{
  "num_hidden_layers": 12,
  "n_experts": 40,
  "d_expert": 96,
  "d_shared_expert": 0,
  "hidden_act": "reglu",
  "moe_layers": [0, 1, 2, 3, 4, 5, 6, 7, 8, 9, 10, 11],
  "normalize_top_k": false,
  "lr_router": 0.00207,
  "norm_eps": 1e-06,
  "batch_tokens": 65536,
  "max_steps": 2920,
  "dataset": "wikipedia_en"
}
Below are experts of layer 8 (counted from 0) of a mixture-of-experts language model. Rows are named gate (a neuron's input weights, with its number), up (a neuron's input weights, with its number) and show model dimensions 32-63. Each number is 128 + 32 x the weight over its row's rms, rounded and kept within 0 to 255. Numbers have three digits each.
Before each expert's rows: "gets" lists some tokens that make up at least twice as much of what it gets as of all text. This comes from a sample of Wikipedia text that the model never trained on. Tokens count by the router's weight.

# expert 25
gets: " h", "h", " r", " th", " e", " d"
gate1:173103212091185145177056177152129121133102100159106089137181089107150102081126118086130144184118
up1:102103179160113183140165118140120134141148137067094120152102160115089173120103079192113147181099

# expert 21
gets: ",", "s,", "e,", "a,", "es,", "y,"
gate0:132091179143121169152136165103075155150173116098085063114110093160111128117105135090123175095088
up0:134102152136160197110086198142115122134103149136150079132118065178146117072126143084143202205088

# expert 39
gets: "st", "w", "d", " that", "and", "m"
gate0:144142112147118122154136074102148097186136085123090144097182158066089153110123130110114103142184
up0:151091127098130063109142141093142122168132118108102136123188122104120096095113107111094094156185

# expert 16
gets: " a", " an", " he", "In", " He", " A"
gate0:170137143051114161125101097105145138120094107164164075167121115154163100105164193158123124071173
up0:102130070096109115147046082111141161120121120135148169143110144136119107136167126209178115138171

# expert 1
gets: "'s", " his", "ical", "ian", "ic", "ial"
gate0:135102189125119112143132170120108076123127077127140137147153135103119153104121134108186118215118
up0:102147090157083169151119136086122088119058149125092140141152146124095146130042130147094115180133

# expert 13
gets: " |", ")", "°", " /", "′", " M"
gate0:166113102082140108127152151091128121112117149110135070149111172120086083076158056105111124134175
up0:080133108144076109111119094195173110111119137149112169097140112127174176159072150168106147140088

# expert 29
gets: "est", "ac", "ant", "at", "ent", "it"
gate0:131094083072122165158132117144142133071096107072164091089124093118171116127165098082162173161152
up0:123078152138138092110074184067098088120104132125180154129151124131114111150092119092185130124128

# expert 20
gets: " was", " re", " pro", " con", " a", " his"
gate0:109127064141158175064133123151157099075103163131108120138074129107182151083142121152102135138184
up0:108106120150176133139108086132109167129107120177126152166138057161110146101108114076140126135065

# expert 35
gets: " l", " c", " n", " N", " d", " f"
gate0:183110126214116101144160090138176099148180105105109082123077111094103143136140160115139112105099
up0:190136101162167106101046140143134153124155113157133077151117152136171106151138124177127179053185

# expert 8
gets: " the", " first", " two", " 2", " one", " 3"
gate1:140147166153147084048217117137097098092104140124148110100124172150192076129143105158169085122151
up1:161156141156166103075166157136102095130108128108137119106065127162139096121139066106129126098142

# expert 33
gets: " G", " F", " D", " P", " T", " K"
gate1:128154101159102140154198153117111140108056111144133094133139069132069152107120137141087132071107
up1:118157142151092140131156161107137140126000118113146182099156112094145131144129135143140087154124

# expert 7
gets: "-", " c", "\n", " C", "/", " w"
gate1:155171138111166089147129124158158092148099156127127087065178057148120136129147138169099129167121
up1:209156104071141133105100103137151114132131093139177095091135057083095131139110129096040163192163

# expert 28
gets: "-", "o", "f", "x", "R", " B"
gate0:133094119138181153098127162110101107117133131142134106126165119164132088108140132186179073123097
up0:096148105123153172079101089143075144138114151120085136085147171105177149199101160095143154127122

# expert 27
gets: " s", " w", " f", " p", " fl", " v"
gate1:097111197186089200154122126139105137173182117151183119141205159114148179168162140141100114090130
up1:168200134066168170117174119142125130095143131143105106139103076134134122138088203173133121124111

# expert 22
gets: " of", " in", " the", ":", ",", " to"
gate0:071122141208162094155130135134116120140104141078099120100123184178110079136098105153121143162116
up0:140132099124081163117073160099143145127153132158122150157135137113116135076178114112130176133152

# expert 38
gets: ":", " is", "s:", " =", " are", "es"
gate0:122213092073138116085120139160125137130109155127170118120100101180096087155143156160166066102103
up0:105145111088120068105122186165135111140153176153098168117086161150145096143166118195123087075107

# expert 3
gets: "es", "s", "ers", "les", "ins", "ies"
gate0:155104106098107171143144117139125104058108087115122129091131200161139093112105157120136142139141
up0:141124116114121127167095162129088157111133147140156168108091113122173085089166090157141113050145

# expert 6
gets: "\"", ",", " the", ";", " |", ")"
gate0:060157163140164111139076152111145114129137116123100145101135062089087112074154193168124152060214
up0:186135148108097149158102119184111129122118132082136094098153205160176098149084069122126136122067

# expert 24
gets: "\n", ".", "s.", "==", ").", "==="
gate1:166181105042141141164108144122098125145168158132063144116155136121124132161092124172088142118148
up1:080120100200168145113154161139145153104126146108174068144125164130193090088123182087174141168138

# expert 19
gets: "ol", "el", " Al", "c", "z", "v"
gate0:235092093146146104078094167149094164088127146153111215104169099154121110112179122099156087172124
up0:128100110116145137093183151117096096082085162112120208152120116157076159151096153191141101195168

# expert 5
gets: " and", ",", " or", " &", " South", ";"
gate0:143094140065138104161187080131140142163165117127152095134136122092088129107085144075085136203072
up0:159112107176096131151136146130101128126156154103022122154165114110112065122127106157095159132105

# expert 14
gets: "\n", ".", "===", "==", "s.", " =="
gate1:102119162129118141172123153154099041110191133113147112190126132184152154166084142077179113126119
up1:123102098156117103208093111114151102146118056116174101162138165109180075175126093127108104078135

# expert 10
gets: "ie", "re", "he", "é", "che", "e"
gate0:168094167110119120069115175197106097169154139087096157099088098138114075103103169130158088118127
up0:111171096097093137157160119145140169090090094146105134102148169096121134200195079114110166093123

# expert 9
gets: "am", "h", "ak", "ad", "al", "im"
gate0:120068106137114144109174028068174143103125145095200119094120085147140166152119208138165134095142
up0:131082138136118192151131097117171103104083128126094186140181170073120140195132113164126122158098

# expert 34
gets: "ing", "ed", "ated", " with", "s", "es"
gate0:102165067176131137125056163167071138133120071134138151093074101167072126086158060125130118145134
up0:138148105104157142112110162095133153118140120172118168111132136129084122098173041176096133098177

# expert 15
gets: " of", " in", " to", " for", " with", " by"
gate0:123106101100122203129098113171114109137151128133136089133096122099115123195050134106140143133119
up0:118126130100119145080140195139165105112103133109104116125145149155173149169141110058178126165117

# expert 37
gets: "a", "ar", "all", "ass", "an", "ill"
gate0:106152079068086182156122068135097135099098124146130115166147113131116120183158181113129151160153
up0:173163170203120093114052200116211100142148102139124151125102101111109168099090128083120111124199

# expert 23
gets: "d", "ou", "b", "n", "ay", "er"
gate0:170130134176103102145147085100125106242142098117186127082099144094172125140150153138120145131136
up0:155134141173138130089153150084164116180134109112147171092141148109116127152070165140147138156180

# expert 31
gets: "it", "et", "ic", "ian", "us", "at"
gate0:108115131137051145162133165170154084157144148107093143099121126134167162126161164203101144167112
up0:113140097129126159083191137108154104096097099112156154229165113086083147092146128140142190134146

# expert 36
gets: " was", "ly", " as", " of", " is", " to"
gate0:156130147161152140139167122118094092171106102162166142087182095127120098139081162137126117155137
up0:152119153105079107117138130136155118149119106156152143148134111122101119156132137139087147103160

# expert 32
gets: " |", "R", " the", "E", "N", "A"
gate0:144122138129104120114088101089121122128088103130114160140174159165166038075197128121124123091137
up0:087133111129119129144101122076149110098090115087112132128191129067055133099114097146117128104166

# expert 17
gets: " |", ")", "a", " ", " 0", "\""
gate0:095151122062129122133056124108114087128112079111142157119157180060133090106192116154151112140091
up0:172144194110165103158152115123170106103124185136131096130159111162155154186108202114087133115163

# expert 18
gets: " |", " ", "|", " was", "%", " were"
gate0:143085191162048078158122143134088104101131138111133110101160148095135106171118128071194171151141
up0:061107075071152142102132098152147114103126142097113146158085141169105142103057127155117126120127

# expert 30
gets: "6", "8", "5", "7", "9", "1"
gate0:126123181122162107122063124131169143140075136073107085124117149111172135114130127047128111111076
up0:168108149161141064138138169142120093109166107159138174169158105122097059129089120147146170158172

# expert 12
gets: "o", "i", "a", "z", "ov", "j"
gate0:124096175092107120099138123097146134161154088142160134115122175109103127129169156171151119163100
up0:093162118091092103151167089134114117133122133119093160160110141130121098146125052130110117181082